{
  "n_layer": 13,
  "d_model": 96,
  "n_experts": 80,
  "experts_per_token": 4,
  "d_expert": 32,
  "d_shared_expert": 0,
  "activation": "geglu",
  "moe_layers": [1, 2, 3, 4, 5, 6, 7, 8, 9, 10, 11, 12],
  "router_score": "softmax",
  "normalize_top_k": true,
  "routed_scale": 2.0,
  "balance_loss": 0.000584,
  "balance_bias": true,
  "router_noise": 0.05,
  "init_std_router": 0.0108,
  "lr_router": 0.00142,
  "vocab_size": 16384,
  "norm": "rmsnorm",
  "norm_eps": 1e-05,
  "tie_embeddings": true,
  "optimizer": "soap_variant",
  "lr": 0.00411,
  "beta1": 0.95,
  "beta2": 0.95,
  "grad_clip": 2.0,
  "batch_tokens": [16384, 32768, 65536],
  "seq_len": 256,
  "train_tokens": 268600000,
  "steps": 7378,
  "dataset": "wikipedia_en"
}
Below are experts of layer 3 (counted from 0) of a mixture-of-experts language model. Rows are named router (the router's row for the expert) and show model dimensions 0-95. Each number is 200 + 40 x the weight over its row's rms, rounded and kept within 0 to 999.
After each expert's rows: a language model's description of what the expert responds to. This comes from a sample of Wikipedia text that the model never trained on.

# expert 6
router,273,160,194,189,312,181,230,174,249,230,113,128,206,247,150,264,261,166,198,157,200,153,203,231,275,243,177,221,153,244,187,206,134,218,213,243,177,226,225,171,208,180,216,249,241,183,210,204,185,248,264,242,184,165,291,218,180,234,195,192,215,235,168,177,206,135,248,167,204,165,239,120,251,266,265,209,222,201,190,203,180,190,252,263,234,214,269,205,200,163,192,182,213,149,202,191
Line breaks, capital initials. Line breaks after infobox and list headers such as Scientific classification, and single capital letters starting names, like T(iber), S2, M(ina).

# expert 9
router,180,199,175,227,263,256,208,204,226,246,202,254,252,119,156,179,162,194,173,222,171,257,127,207,261,228,192,134,174,148,232,204,295,213,151,207,192,140,167,195,278,236,229,145,160,179,137,202,147,235,252,165,246,150,203,180,154,154,153,223,198,144,205,170,214,191,232,226,213,229,165,244,186,213,230,267,258,221,190,245,157,250,141,239,237,197,214,194,198,176,314,233,225,192,211,204
Non-Latin scripts, symbols. Raw byte pieces of Thai, Cyrillic and CJK text, accented letters, LaTeX sub/superscripts, and degree or prime signs in coordinates.

# expert 52
router,173,224,178,212,235,286,146,194,115,134,175,232,180,223,194,168,197,193,174,194,204,224,214,208,147,124,240,218,222,159,201,237,214,239,307,172,240,185,199,221,188,216,179,185,199,216,252,236,194,280,201,114,212,236,223,235,168,169,155,169,201,162,221,229,154,208,183,237,185,249,145,236,226,222,199,220,172,211,276,153,148,239,148,186,173,198,287,135,209,261,156,298,211,168,139,155
Name-ending suffixes. Final pieces of surnames, place names and words, such as ton, wood, land, field, son, er, e.g. Eul-er, Pass-enger.

# expert 25
router,201,212,168,207,229,257,169,276,204,170,196,173,237,169,218,171,155,247,198,135,178,248,230,226,132,196,319,201,209,209,142,191,173,235,256,119,249,211,182,155,278,247,199,254,174,225,208,146,183,238,119,160,242,200,237,186,233,142,154,175,242,204,218,202,207,246,234,221,200,180,184,172,181,271,179,179,215,229,212,163,166,281,210,194,211,155,107,211,239,167,139,205,220,182,118,190
Name-ending pieces. Final pieces of surnames, given names and place names, such as -ley, -ton, -ford, -ville, -ie, Angeles.

# expert 61
router,141,193,226,148,253,132,211,297,262,228,260,264,227,262,186,278,214,158,170,191,139,160,168,167,261,272,149,216,179,208,235,174,245,190,173,204,147,138,197,186,248,242,151,183,192,225,139,177,199,169,230,211,143,198,172,206,256,248,171,225,178,228,164,164,207,161,181,174,160,267,230,181,246,194,229,196,154,153,218,288,229,186,139,203,218,156,165,183,199,154,273,222,195,216,241,218
Quotes and word-initial pieces. Opening quotation marks and parentheses, plus single-letter or prefix starts of words such as un-, E, P, I.

# expert 62
router,134,217,176,245,176,125,195,262,197,144,182,236,170,200,233,206,247,271,172,178,223,237,218,193,254,215,176,191,158,173,253,219,220,234,187,211,218,193,246,194,178,204,235,238,163,310,258,169,196,141,261,200,230,205,202,245,131,147,143,232,211,160,181,199,162,197,292,216,166,219,139,169,174,266,212,233,223,214,129,231,115,231,201,147,232,150,174,256,165,216,157,253,148,165,242,214
Two-digit numbers. Numbers such as 10 to 16 or 28 to 30 in tables, chart positions, dates, times and measurements.

# expert 15
router,216,215,151,163,236,158,191,167,184,214,207,169,164,239,178,134,189,246,221,281,209,142,221,151,254,226,193,205,187,151,211,162,236,270,159,181,243,250,227,178,152,256,238,171,226,253,176,195,141,189,163,219,143,273,215,248,277,188,169,220,187,279,157,209,161,122,177,199,212,175,225,192,211,172,108,121,245,223,230,274,173,177,205,226,184,262,165,212,194,252,175,195,172,155,275,238
Articles and in. The words in, a, an and the, often sentence-initial In before a year or in after a noun, e.g. death in 1871.

# expert 29
router,229,217,158,158,272,123,187,144,247,133,179,195,201,177,235,261,254,244,165,217,227,252,273,209,123,214,231,163,262,186,165,188,233,198,178,209,203,239,123,241,217,228,214,179,229,169,234,206,209,203,222,162,169,209,268,209,131,235,180,175,221,215,230,188,237,190,212,191,204,258,203,294,208,212,223,269,167,218,188,152,255,254,151,206,167,285,227,217,163,202,219,229,303,211,224,122
Common nouns after determiners. General nouns following the, a, or his in running prose, such as season, period, school, city, group, problem.

# expert 12
router,217,228,157,226,226,171,180,241,172,168,197,225,249,113,237,188,198,126,158,162,216,139,237,220,201,126,178,179,203,282,226,248,137,229,187,201,186,171,223,222,146,177,243,165,194,166,182,187,217,228,195,304,187,149,163,219,232,214,245,209,251,263,186,238,188,263,244,204,147,157,192,209,268,204,204,258,221,218,138,95,179,232,215,168,191,148,227,228,233,219,120,246,152,137,223,172
Year and number prefixes. First two digits of years and numbers such as 18 in 1878, 19, 20 in dates, and United States, Canada, Kingdom.

# expert 48
router,209,242,189,116,240,198,171,183,218,134,211,193,282,247,176,118,105,169,146,193,162,260,204,213,266,132,205,225,281,207,193,154,200,182,115,180,160,246,169,212,147,184,213,186,206,217,203,256,165,187,158,197,210,150,133,204,189,162,142,212,207,176,165,190,221,177,216,199,220,273,219,166,252,168,156,136,131,223,155,218,165,135,176,192,161,208,209,245,163,262,188,206,148,165,174,241
Copulas and function words. Linking verbs and function words like as, is, was, be, also, especially the as in known commonly as.

# expert 39
router,216,224,210,199,154,259,217,230,148,200,178,242,220,264,175,183,179,202,179,222,259,225,129,166,215,161,170,144,190,244,231,170,194,159,224,281,210,211,165,262,291,140,122,253,168,173,218,198,219,282,249,214,186,215,202,186,221,156,168,242,261,227,254,245,205,220,290,212,147,168,190,127,156,251,207,216,238,190,201,194,187,241,233,148,252,198,154,215,264,135,186,198,139,195,253,156
Abbreviations and No. Abbreviation pieces and suffixes like .S in U.S., .D in N.D., Jr, ft, mi, and No/Yes table entries.

# expert 31
router,151,242,232,158,161,193,158,176,216,210,180,246,170,191,223,264,224,240,239,185,189,231,245,236,156,250,165,206,203,137,170,165,225,151,172,126,201,204,233,124,157,164,208,222,201,147,263,152,229,248,212,252,240,198,232,194,188,200,196,210,218,156,243,263,270,247,183,155,242,210,226,227,249,180,217,236,227,184,153,185,218,158,222,228,163,229,265,176,131,247,159,219,365,202,199,229
Institutional and pronoun nouns. Relative pronouns who and which, personal pronouns, percent signs, and group nouns like police, government, people, team.

# expert 1
router,259,242,249,215,255,181,249,201,185,192,188,160,235,203,173,133,186,300,203,230,169,160,235,209,267,203,267,235,261,216,199,169,215,159,270,283,200,245,248,143,135,201,213,201,270,179,191,159,156,188,165,144,224,206,202,175,150,212,238,143,185,199,252,205,237,203,201,216,226,145,208,236,154,175,210,180,157,247,180,200,262,184,219,282,214,172,264,214,178,264,171,214,237,227,216,309
Relational prepositions. Prepositions and time or place connectives before a noun phrase, such as from, between, until, during, after, at.

# expert 21
router,227,121,230,199,263,230,122,176,136,224,186,198,182,253,171,174,186,142,193,207,140,250,191,274,158,235,155,198,249,229,208,147,174,144,146,238,233,174,145,178,231,191,270,200,196,227,214,211,172,205,129,218,146,193,170,198,268,205,220,174,233,125,174,200,166,210,198,198,186,227,196,220,213,187,241,249,230,166,305,285,144,126,237,252,244,240,191,264,211,150,156,239,182,190,212,183
Field-label colons. Colons after infobox-style labels like Author:, Rank:, Occupation(s):, plus table pipe separators and time colons.

# expert 60
router,208,162,226,228,188,266,198,272,191,147,223,175,181,188,199,164,185,112,233,174,193,184,242,150,170,121,170,212,128,248,223,246,248,160,146,167,238,196,239,198,244,222,150,210,233,301,186,201,185,280,243,183,178,190,251,258,156,146,151,141,244,217,136,160,200,167,213,201,207,204,185,238,226,259,161,197,163,214,269,183,191,212,133,139,204,262,201,171,203,254,240,227,262,241,150,211
Mid-word letter chunks. Word-internal pieces of foreign or rare names and words, such as hn in Panethnic, ich in Vichtis, ingham, il.

# expert 47
router,218,202,185,249,185,253,227,142,214,231,181,248,205,214,205,215,266,174,155,238,215,201,226,216,195,215,204,238,199,280,239,189,235,222,184,238,193,220,217,253,164,151,223,224,194,131,191,122,170,152,218,224,140,205,230,203,139,110,126,105,217,217,158,162,223,132,172,142,130,171,164,176,196,127,234,136,225,171,289,277,262,218,230,190,186,159,234,228,223,240,174,149,169,215,190,187
Paragraph and section breaks. Double line breaks, sentence-final periods or parentheses ending a paragraph, and == heading markers, plus the first token after a break.

# expert 36
router,210,226,132,162,230,266,229,207,139,187,203,200,196,230,186,151,173,216,157,184,193,268,171,190,176,242,158,123,167,194,191,179,156,154,264,208,151,287,146,196,197,268,110,163,162,168,156,224,98,203,180,159,190,246,243,150,179,211,157,190,163,205,171,263,135,279,173,216,153,145,201,168,187,148,237,186,253,174,188,224,187,148,195,162,157,195,191,198,186,167,188,255,244,132,229,209
Closing punctuation marks. Closing parentheses, quotation marks, apostrophes and brackets ending names or titles, as in Rock 'n' Soul, Discoverer(s), "Intruder".

# expert 53
router,178,190,201,209,201,166,188,171,198,194,192,234,200,236,385,219,159,211,150,211,177,261,208,210,137,219,195,183,197,194,222,211,146,256,254,87,179,206,139,212,198,174,241,220,174,173,199,234,251,225,228,183,159,214,156,182,180,171,209,158,134,163,225,168,166,178,198,227,252,250,171,168,197,222,263,216,173,164,218,142,188,178,148,194,244,227,130,261,147,152,212,130,170,155,158,214
Music and media terms. Nouns about music, film and entertainment, such as music, album, film, song, band, television, mostly in discographies and awards text.

# expert 0
router,208,174,216,215,179,168,269,155,198,274,266,319,183,155,189,187,165,210,210,174,221,167,174,180,210,210,221,217,182,228,215,132,220,248,100,283,161,199,197,193,167,175,251,115,260,192,160,175,192,199,227,168,131,194,178,143,197,143,239,226,194,216,127,160,185,159,207,216,208,168,177,189,164,192,170,210,153,151,150,197,189,262,187,206,181,269,230,222,294,244,269,173,200,246,237,221
Word-initial content fragments. Opening pieces of words or phrases in prose, like coinc(ided), obs(essive), est(ates), based, due, However, plus heading equals signs.

# expert 3
router,166,210,170,239,157,241,201,219,211,164,197,226,212,105,236,147,151,249,142,277,177,134,180,189,166,138,164,260,172,222,180,212,200,226,175,208,164,188,169,247,197,241,230,214,175,326,278,228,92,317,206,189,179,144,179,169,217,193,164,222,234,250,217,144,190,227,200,217,168,143,177,192,135,217,210,217,205,206,203,157,190,251,205,232,183,150,159,231,185,195,206,190,208,130,210,200
Mid-word name fragments. Short consonant-cluster pieces inside proper names, and the century digits of years, such as Vanbies-br-ouck, Mow-br-ay, born 19-66.

# expert 56
router,135,137,162,156,255,211,203,217,177,178,181,218,188,157,185,201,218,198,156,206,209,180,99,213,221,183,229,197,158,219,173,265,147,149,220,224,274,164,165,185,155,201,222,186,290,255,243,214,256,151,235,256,208,253,164,252,194,218,173,201,235,275,219,245,195,229,197,235,179,146,194,193,163,184,147,140,224,188,178,159,167,103,260,231,163,166,195,233,259,100,150,191,143,205,182,185
Capitalized name openers. First words of capitalized compounds and headings like New, United, First, High, All, and name pieces like est, ro.

# expert 46
router,199,238,233,179,205,236,261,292,147,164,222,216,171,203,221,190,249,210,219,258,239,282,111,224,186,141,322,210,206,188,153,286,194,214,243,246,221,191,235,221,234,128,147,192,125,200,189,235,271,171,153,169,219,266,240,215,167,215,216,167,195,234,235,211,166,220,184,198,228,143,189,241,209,236,123,214,251,198,201,159,126,218,213,170,190,213,174,171,243,200,205,204,254,162,243,192
Syllables after capitals. Word pieces like ock, amp, oot, ard that follow a single capital letter starting a name or word, e.g. B-oot-le, F-avor-ite.

# expert 4
router,216,199,186,226,238,212,200,154,152,142,171,204,264,199,161,149,140,144,260,216,291,280,237,196,248,276,194,212,163,182,218,158,187,212,193,208,182,169,296,188,182,155,218,267,195,223,185,168,182,207,166,171,104,230,218,216,159,173,227,216,160,151,179,214,188,187,144,184,269,262,184,155,207,189,241,154,194,219,205,214,139,207,145,169,217,149,174,231,181,252,190,287,250,171,269,138
Dates and dashes. Month names and en/em dashes in dates, birth–death spans and ranges, e.g. born September 23, (1895 – 1963), 7 March.

# expert 26
router,242,243,232,233,152,183,257,248,179,105,214,212,221,236,202,199,226,191,178,195,177,216,167,189,190,139,252,187,160,167,234,283,165,220,219,240,200,252,137,223,180,157,133,175,244,185,215,232,215,294,182,199,138,240,130,200,161,244,228,157,114,162,220,183,177,190,196,217,177,216,199,199,186,257,226,206,120,188,215,144,198,158,138,171,158,220,306,223,195,233,291,185,198,253,163,223
Mid-word and title nouns. Word-internal pieces like struct, riet, amin, plus nouns in titles and names: Act, Award, Council, end, head.

# expert 58
router,201,175,243,203,251,210,214,178,237,222,201,267,172,257,191,231,188,194,188,240,149,271,251,272,242,198,255,138,179,260,140,218,170,204,190,227,242,227,194,269,150,199,222,190,235,193,212,265,236,221,172,263,191,225,192,186,236,113,204,185,212,203,206,196,179,206,262,162,198,241,134,177,315,214,266,229,241,227,259,243,183,243,135,261,174,213,207,219,248,205,200,258,166,119,263,184
Coordinates and units. Degree and minute signs, coordinate numbers, and km/ft units in infobox location data, e.g. 46°43′56″N, 11 cm; also taxon names.

# expert 18
router,243,140,202,234,247,205,198,218,234,282,214,177,192,193,180,122,103,181,198,209,241,192,197,250,261,256,161,199,180,288,226,192,214,215,223,212,177,144,199,160,236,240,131,182,215,256,215,174,175,196,83,251,221,207,170,222,156,275,162,242,215,214,173,224,186,199,137,207,231,147,213,180,255,152,188,166,174,223,148,278,227,204,164,151,177,164,205,224,198,137,160,235,172,221,137,139
Table pipes, Romance articles. Pipe separators inside table rows after numbers or names, plus Romance particles in place names such as de, la, Les, del.

# expert 13
router,195,152,123,159,207,154,211,201,160,241,241,226,177,191,208,186,188,156,168,225,153,191,240,258,208,269,200,217,218,194,227,239,195,183,294,144,309,185,138,184,219,178,158,194,249,182,220,184,241,140,179,192,190,194,185,230,201,250,233,174,131,163,174,190,185,250,221,221,184,227,141,252,138,221,246,244,197,238,213,190,148,224,162,239,187,161,108,223,171,196,147,132,156,195,116,292
Nationality and region names. Country, nationality and region words in tables and chart listings, such as American, Swiss Albums, USA, World, New York.

# expert 30
router,227,198,157,208,241,211,156,164,214,221,190,195,188,247,213,186,259,254,149,219,234,227,222,297,140,244,177,174,248,260,170,144,267,248,250,231,167,210,182,248,153,213,286,175,186,160,211,192,191,274,171,243,135,189,185,183,248,125,219,218,164,252,253,257,195,204,304,212,238,260,178,182,221,166,216,194,195,171,216,139,143,182,147,247,130,183,200,173,189,248,187,203,189,196,128,220
Biography intro words. Biographical words after a page title or nationality, such as politician in American politician, born, career, father, married.

# expert 45
router,183,157,205,181,266,133,184,235,151,195,266,162,238,185,196,235,254,174,162,301,207,186,222,202,198,197,177,196,257,189,180,236,179,234,248,204,215,188,236,117,207,239,216,215,161,156,244,142,159,202,171,273,162,269,214,61,189,270,177,206,248,167,250,186,207,239,212,225,117,179,206,188,251,163,107,170,213,202,205,187,245,164,204,163,249,211,206,217,216,220,203,183,176,150,255,164
Of after nouns. The preposition of, occasionally for, to or among, linking a head noun to its complement, as in part of, member of.

# expert 5
router,193,228,237,244,126,225,232,185,159,233,177,167,196,162,307,218,201,180,172,172,182,152,167,185,227,202,256,212,157,113,221,208,206,181,223,218,184,215,198,184,172,199,129,166,178,205,159,317,171,185,245,239,239,183,213,98,281,202,265,180,222,261,141,146,315,240,217,229,255,213,184,217,183,160,216,251,253,212,180,242,232,175,191,207,234,193,246,192,148,191,194,174,165,178,170,201
Table pipe delimiters. Pipe characters separating and ending table cells, including row-final pipes with newline and header separator rows like |---|---|, in sports and census tables.

# expert 49
router,141,148,190,220,246,204,228,182,230,282,209,174,169,98,174,174,178,252,233,195,222,181,130,209,166,135,182,183,164,145,221,190,202,141,171,223,216,124,196,257,223,165,169,208,239,201,155,172,263,203,213,142,177,191,226,183,195,203,206,201,173,178,116,149,205,112,252,84,222,151,206,214,185,211,219,152,160,209,189,135,163,240,219,204,184,230,183,210,137,175,257,190,247,162,284,173
Capitalized name beginnings. First capitalized piece of a name or place word, such as Mar, Car, Br, Gav in Gavin, Bul in Bulacan.

# expert 54
router,179,248,199,221,193,126,148,228,92,163,202,158,231,221,202,263,149,221,206,229,161,163,203,199,237,207,169,229,161,202,194,198,154,181,170,206,181,161,271,222,212,220,226,192,166,169,207,194,176,243,146,217,265,104,231,171,268,155,252,237,79,114,190,166,240,182,188,214,166,110,219,225,203,174,195,155,144,192,206,250,197,172,198,131,223,162,233,185,173,219,145,145,176,183,177,159
Coordinating conjunctions, commas. Coordinators and list separators like and, or, but, &, commas and semicolons joining names, nouns or clauses.

# expert 41
router,222,253,207,216,254,217,256,191,207,241,257,128,199,252,181,136,217,250,181,168,165,158,234,252,152,117,186,219,239,211,170,151,262,154,249,148,222,222,251,205,160,136,220,191,129,202,246,219,132,163,112,247,199,173,156,202,194,162,228,218,239,235,203,143,191,214,215,264,230,218,212,231,267,205,257,161,206,186,146,155,234,192,205,155,205,261,142,160,154,220,152,158,219,255,184,164
Biography verbs and auxiliaries. Verbs and auxiliaries right after a subject in biographical prose, such as was, had, has, made, completed, plus his and he.

# expert 24
router,179,241,191,206,209,157,184,167,154,195,219,264,268,233,154,228,196,251,270,197,225,186,153,249,186,271,163,143,166,165,220,253,287,203,282,186,205,174,169,165,136,181,165,217,285,152,280,253,224,259,229,187,189,113,202,199,261,256,197,235,214,187,163,199,226,195,173,182,159,207,178,281,230,233,241,198,218,206,209,145,236,219,224,176,172,257,241,140,234,238,182,235,183,219,153,254
Institutional title words. Words in names of organizations, offices and events, such as National, University, World, League, Deputy, Presidential, Convention, senior.

# expert 20
router,245,255,197,187,186,273,149,184,187,168,138,141,218,217,168,229,119,245,241,171,171,146,238,235,167,245,221,135,189,193,102,257,183,190,288,181,296,187,190,212,206,161,207,199,180,185,197,153,208,254,123,184,204,201,189,211,231,198,210,128,214,155,195,224,192,170,231,130,103,238,210,196,237,241,191,191,259,207,151,128,199,264,195,168,185,180,206,176,155,190,144,253,200,188,160,163
Place and name heads. Capitalized words completing proper names of places, institutions and people: York, County, University, Hampshire, John, Church.

# expert 17
router,118,194,225,193,289,170,264,173,169,204,228,251,151,221,209,203,222,243,207,194,186,197,232,162,189,186,256,151,198,189,170,212,161,225,238,200,300,271,188,162,220,100,146,136,213,173,230,211,235,200,254,225,230,213,153,222,276,185,223,244,200,236,226,244,261,198,213,157,243,161,109,193,206,145,216,270,236,227,169,247,210,171,219,218,168,207,190,195,163,246,283,241,144,225,213,143
Election and statistics vocabulary. Percent signs and words in election and census tables or prose, such as Total, votes, Candidate, Party, average, population.

# expert 37
router,188,134,218,143,223,285,221,215,127,193,163,145,216,241,192,183,144,272,230,213,265,183,178,290,195,164,248,229,171,236,168,189,215,236,257,202,167,174,224,122,241,210,185,222,166,204,133,238,239,277,160,189,197,192,195,200,238,118,198,123,125,167,192,251,183,235,199,189,198,192,193,167,195,186,202,203,287,222,193,171,127,262,192,187,171,215,112,185,171,227,234,251,201,173,147,193
Personal first names. Given names and their pieces in person names, often in sports tables, such as John, David, Jamie, Kurt, J-ean.

# expert 7
router,193,201,195,128,186,156,202,171,214,252,244,262,229,136,150,278,179,163,209,157,186,156,239,170,202,185,203,274,178,228,185,197,177,139,203,179,198,216,164,155,146,206,172,223,242,168,167,173,196,131,204,252,233,289,216,231,239,171,203,150,267,125,260,218,241,209,175,239,211,237,229,243,137,147,109,244,201,194,154,243,239,171,181,211,285,128,192,205,141,220,173,158,243,214,172,221
Determiners and quantifiers. Determiners and quantifiers opening a noun phrase, mostly the, plus that, its, their, other, both, many, two.

# expert 42
router,263,259,186,167,174,246,185,193,250,230,232,191,195,161,214,227,236,241,190,155,215,188,176,97,160,234,135,252,285,195,190,183,253,235,166,185,185,191,221,218,162,145,243,206,199,211,177,125,146,149,248,157,152,175,220,153,180,211,166,169,216,180,172,168,221,169,143,169,99,227,229,298,149,202,200,166,199,200,252,131,253,228,235,146,183,164,262,192,154,246,166,185,196,249,211,156
Sentence and section ends. Sentence-final periods and commas and the == or === marks opening or closing section headings like ==Reception==.

# expert 40
router,149,252,217,154,230,136,246,201,231,244,170,310,202,199,172,267,237,225,260,179,262,164,218,201,261,173,167,157,246,233,146,249,138,179,252,217,254,235,110,203,138,254,210,237,215,205,256,257,258,173,183,151,258,171,182,246,210,170,230,169,157,151,208,171,200,139,163,212,175,235,201,222,130,177,150,154,247,208,178,225,204,244,169,197,212,163,215,208,204,261,194,243,232,237,179,184
Numerals and adjectives. Number words and common adjectives or determiners before nouns, e.g. five divisions, a new constitution, wooden hangar, two.

# expert 35
router,182,193,168,154,219,221,156,267,142,252,207,153,225,244,185,164,253,146,225,211,244,295,206,221,180,135,307,220,193,201,254,206,228,186,117,189,168,173,221,195,235,236,188,231,228,201,145,249,195,116,207,205,246,198,245,211,263,164,197,232,159,189,171,221,190,192,223,125,212,217,225,214,296,254,175,173,261,197,230,191,146,211,243,216,167,218,162,202,250,138,263,216,237,128,173,232
Mid-word syllables in foreign names. Short letter pieces inside transliterated non-English names and places, like ab in Khabarovsk, uku in Shinjuku, ow in Krakow.

# expert 14
router,175,217,157,229,154,160,245,184,208,181,118,298,171,206,186,282,177,236,199,240,180,231,236,236,208,220,235,178,189,222,179,154,216,173,283,266,227,153,220,177,265,107,126,234,218,186,187,223,221,155,192,129,211,205,173,152,198,234,152,225,215,201,135,215,284,201,200,246,197,136,126,217,193,219,252,251,207,235,271,198,218,266,153,219,188,191,176,210,173,166,235,219,197,241,226,272
Units and table codes. Units, abbreviations and codes in tables and stats, such as km, kg, $, million, TKO, DF, MPC.

# expert 33
router,207,235,221,229,173,195,147,224,219,227,224,199,178,206,186,151,191,106,104,172,205,200,173,155,269,212,214,147,245,207,189,198,160,246,120,186,152,142,224,200,222,201,199,156,173,225,242,188,194,260,219,166,204,247,252,209,226,192,203,219,246,293,192,236,262,247,182,221,156,177,222,240,231,171,254,152,133,188,245,176,179,164,188,277,181,223,261,158,155,116,203,142,253,147,248,134
Opening parentheses. Space-prefixed opening parentheses before conversions, years or notes, e.g. 205 feet (62.71 m), plus single initial letters starting words.

# expert 43
router,218,174,200,127,140,254,135,170,161,304,105,137,240,159,254,197,208,224,244,223,195,197,244,202,208,152,187,182,242,197,222,219,276,223,229,135,169,162,246,222,230,183,116,252,189,181,194,238,245,187,171,204,226,66,193,218,167,175,178,191,244,179,250,207,187,237,254,196,162,229,178,245,226,238,173,227,230,237,264,216,141,229,235,207,167,232,192,234,209,255,177,221,230,220,169,214
Vowel-ending name pieces. Vowel-heavy endings of foreign names and places, such as -ina, -ra, -ai, -ana, Subaru, Zagreb, Moreno.

# expert 50
router,183,281,246,215,201,156,275,205,244,215,276,240,203,194,208,171,175,205,151,162,218,262,282,203,202,151,174,150,298,219,213,153,236,192,147,216,267,238,238,233,194,91,198,208,148,215,223,190,214,159,143,215,207,260,187,198,202,195,186,222,245,199,218,193,138,170,185,170,237,214,224,248,189,222,221,193,143,161,160,143,186,219,213,150,290,276,190,189,245,260,196,227,228,262,178,252
Action verbs after auxiliaries. Verbs and participles after to, was or were, such as used, held, moved, built, began, retain.

# expert 59
router,214,225,169,207,149,175,139,254,232,182,173,194,178,152,237,193,257,143,227,199,210,212,129,255,294,244,184,171,214,135,214,191,129,222,217,231,192,171,248,219,201,248,170,197,165,193,302,179,201,151,271,150,212,291,152,254,224,221,203,232,235,262,258,200,182,243,258,225,195,220,209,116,198,250,189,236,226,194,187,206,125,234,241,234,199,191,206,223,125,210,138,255,213,176,238,190
Digits in numbers. Single digits and ordinal th inside numbers in tables, race results, road names and scores, such as 12th, NC 132, 5.60%.

# expert 22
router,174,205,185,250,230,223,188,179,108,226,195,223,217,157,167,164,115,204,269,175,134,187,221,196,271,235,198,231,229,220,202,137,187,183,233,225,186,213,156,126,213,163,199,167,219,169,179,236,223,255,190,237,260,229,253,226,228,203,183,219,247,119,196,206,178,234,282,238,230,205,207,221,220,244,261,239,177,171,291,234,86,142,246,188,284,189,205,240,213,257,153,177,193,207,217,161
List separators. Semicolons, colons, slashes and pipes separating fields in lists, tables and infobox entries, e.g. I4; 1.5 L, No. built:, Bolton Wanderers /.

# expert 8
router,210,174,140,203,132,212,218,163,272,268,171,198,172,119,155,245,178,193,244,285,235,208,134,241,161,190,154,235,251,210,212,187,208,147,173,211,152,233,181,200,293,227,179,150,159,204,276,170,236,191,222,238,200,196,195,176,221,223,203,200,219,179,132,153,206,151,195,118,180,170,207,267,232,211,232,144,233,189,175,290,145,183,200,247,231,151,147,211,152,128,272,189,215,205,219,200
Name-initial letters. Single capital letters or short capital pieces that begin foreign or unusual names, such as H, V, Zh, Ch, Ha.

# expert 19
router,226,154,250,251,139,184,169,190,173,229,190,157,185,203,169,156,241,150,166,209,259,224,173,211,204,181,224,261,182,175,193,246,239,285,184,150,172,241,235,239,242,243,196,205,198,310,230,179,173,192,239,164,186,217,238,168,190,199,221,190,148,221,234,188,242,175,230,190,240,147,236,163,129,193,202,319,245,170,117,264,266,174,254,207,183,228,239,156,216,195,251,207,283,186,255,161
Mid-word consonant fragments. Short consonant-led word pieces inside words, URLs or abbreviations, such as l, f, g, c, v, em, Prof, dogfights.

# expert 44
router,172,261,241,169,163,209,171,166,220,223,197,242,203,226,224,255,154,200,198,165,184,194,192,181,158,158,147,187,215,129,139,261,210,174,213,179,265,292,230,221,204,123,202,245,139,162,232,158,145,213,219,217,231,229,270,188,171,229,222,206,170,165,248,207,217,163,173,184,223,187,163,162,181,202,125,313,162,202,215,154,265,242,188,202,273,214,301,202,239,245,170,250,246,256,180,228
Plural and noun suffixes. Word-ending suffixes and plural nouns such as ions, ations, ers, ology, ists, members, services, support.

# expert 38
router,242,187,195,223,269,203,243,231,202,180,118,142,170,224,251,142,183,187,151,165,269,266,168,173,241,253,184,280,185,225,238,118,177,213,265,201,160,172,129,131,255,249,124,165,176,252,214,189,198,174,176,254,227,207,137,238,161,216,239,237,245,203,203,197,171,245,176,180,220,183,218,251,239,155,212,234,203,219,154,175,193,174,211,136,191,199,239,184,208,169,169,225,141,251,125,139
Table cell separators. Pipe characters separating cells in wiki tables of scores and statistics, occasionally semicolons or quotes.

# expert 34
router,124,208,182,116,208,207,219,201,272,143,227,187,206,224,172,171,148,237,175,186,158,204,246,152,237,137,187,242,260,172,190,127,204,132,166,138,180,261,263,232,167,113,152,247,163,217,145,192,233,200,161,252,257,149,204,197,157,235,208,262,273,194,174,241,263,273,175,201,222,234,204,274,224,186,152,146,220,189,158,206,223,190,197,160,196,255,185,194,147,236,186,187,225,229,232,204
Pronouns and auxiliaries. Subject pronouns and auxiliary verbs in running prose, e.g. they, he, was, were, had, is, often after a comma or "that".

# expert 32
router,121,238,115,190,188,146,229,243,213,185,157,275,185,224,162,166,239,169,192,166,221,124,244,168,253,163,172,176,231,182,229,223,178,179,149,270,155,237,230,141,191,264,253,209,193,219,179,253,196,187,142,233,159,157,100,233,264,230,189,197,232,250,198,269,229,251,179,238,260,260,181,237,155,176,121,219,202,211,150,189,226,229,221,172,225,190,148,233,160,176,215,230,151,194,234,178
Century digits and quantifiers. Century digits 20, 19, 18 opening years, plus adverbs and quantifiers like only, not, one, most, also.

# expert 55
router,154,204,254,189,179,168,244,207,159,224,250,188,247,257,243,287,215,225,303,229,168,166,246,162,153,260,186,279,192,209,203,141,217,243,172,171,182,166,185,170,185,160,222,221,169,203,163,136,145,188,126,221,244,173,220,131,248,143,206,170,261,214,293,273,242,197,159,166,198,267,205,150,161,206,201,180,169,182,156,241,258,223,195,201,195,234,164,211,239,208,160,264,170,236,201,207
Verb complement links. Infinitive to and that after verbs, plus reporting and modal verbs, as in agree to, tried to, says, would.

# expert 28
router,179,207,187,266,259,234,207,156,236,199,243,257,119,267,210,226,185,145,143,215,200,238,170,280,184,256,228,188,148,241,189,224,149,224,257,185,221,233,134,244,193,137,231,162,272,196,212,273,187,199,156,210,210,183,169,161,196,169,197,255,211,209,304,189,158,198,255,187,212,289,196,159,225,224,166,186,199,221,232,142,218,230,122,157,218,233,215,213,148,181,262,239,157,221,216,145
Field label words. Capitalized header or label words at the start of infobox lines, table headers and section titles, e.g. Date of birth, Location, Pos, Book.

# expert 2
router,203,143,210,216,146,173,214,133,207,198,241,268,188,211,187,157,126,206,158,172,231,137,163,147,199,159,159,203,173,221,211,250,176,162,163,177,176,159,189,213,147,186,179,152,224,199,196,170,205,207,248,269,166,135,146,150,145,216,287,281,130,283,146,138,185,163,194,166,173,176,205,205,200,157,190,201,125,133,190,185,240,187,202,142,250,180,180,215,215,229,258,220,262,217,239,275
Word-initial prefix pieces. Opening pieces of longer words, often prefixes like re, co, dis, sub, un, part; also Inc in company names.

# expert 23
router,229,200,118,216,177,158,248,182,163,154,150,189,188,116,162,219,227,169,161,166,196,122,242,202,230,221,170,179,206,156,243,239,202,269,175,219,226,195,195,136,195,165,221,161,208,239,159,158,195,127,230,223,249,149,160,236,252,255,266,252,203,105,181,255,183,212,175,230,237,188,222,119,202,146,244,143,235,227,262,196,242,150,244,241,175,193,176,174,149,202,182,241,217,271,235,163
Spaces and dashes before numbers. Bare spaces and en dashes placed right before digits, in table cells, score lines like 0–0, and year lists.

# expert 57
router,235,152,252,232,261,184,210,177,228,212,278,186,188,184,149,234,268,199,252,200,192,135,211,177,247,211,264,242,284,211,237,161,189,189,303,225,172,255,192,139,145,158,235,250,221,187,188,230,169,195,130,91,133,252,192,141,183,226,186,222,121,192,191,222,255,183,151,163,251,220,227,140,207,175,233,191,183,222,172,174,225,144,213,240,223,240,218,167,178,230,187,213,191,188,139,221
By and other prepositions. Prepositions after verbs or participles, especially by in Written by, Succeeded by, plus with, for, to, after, under.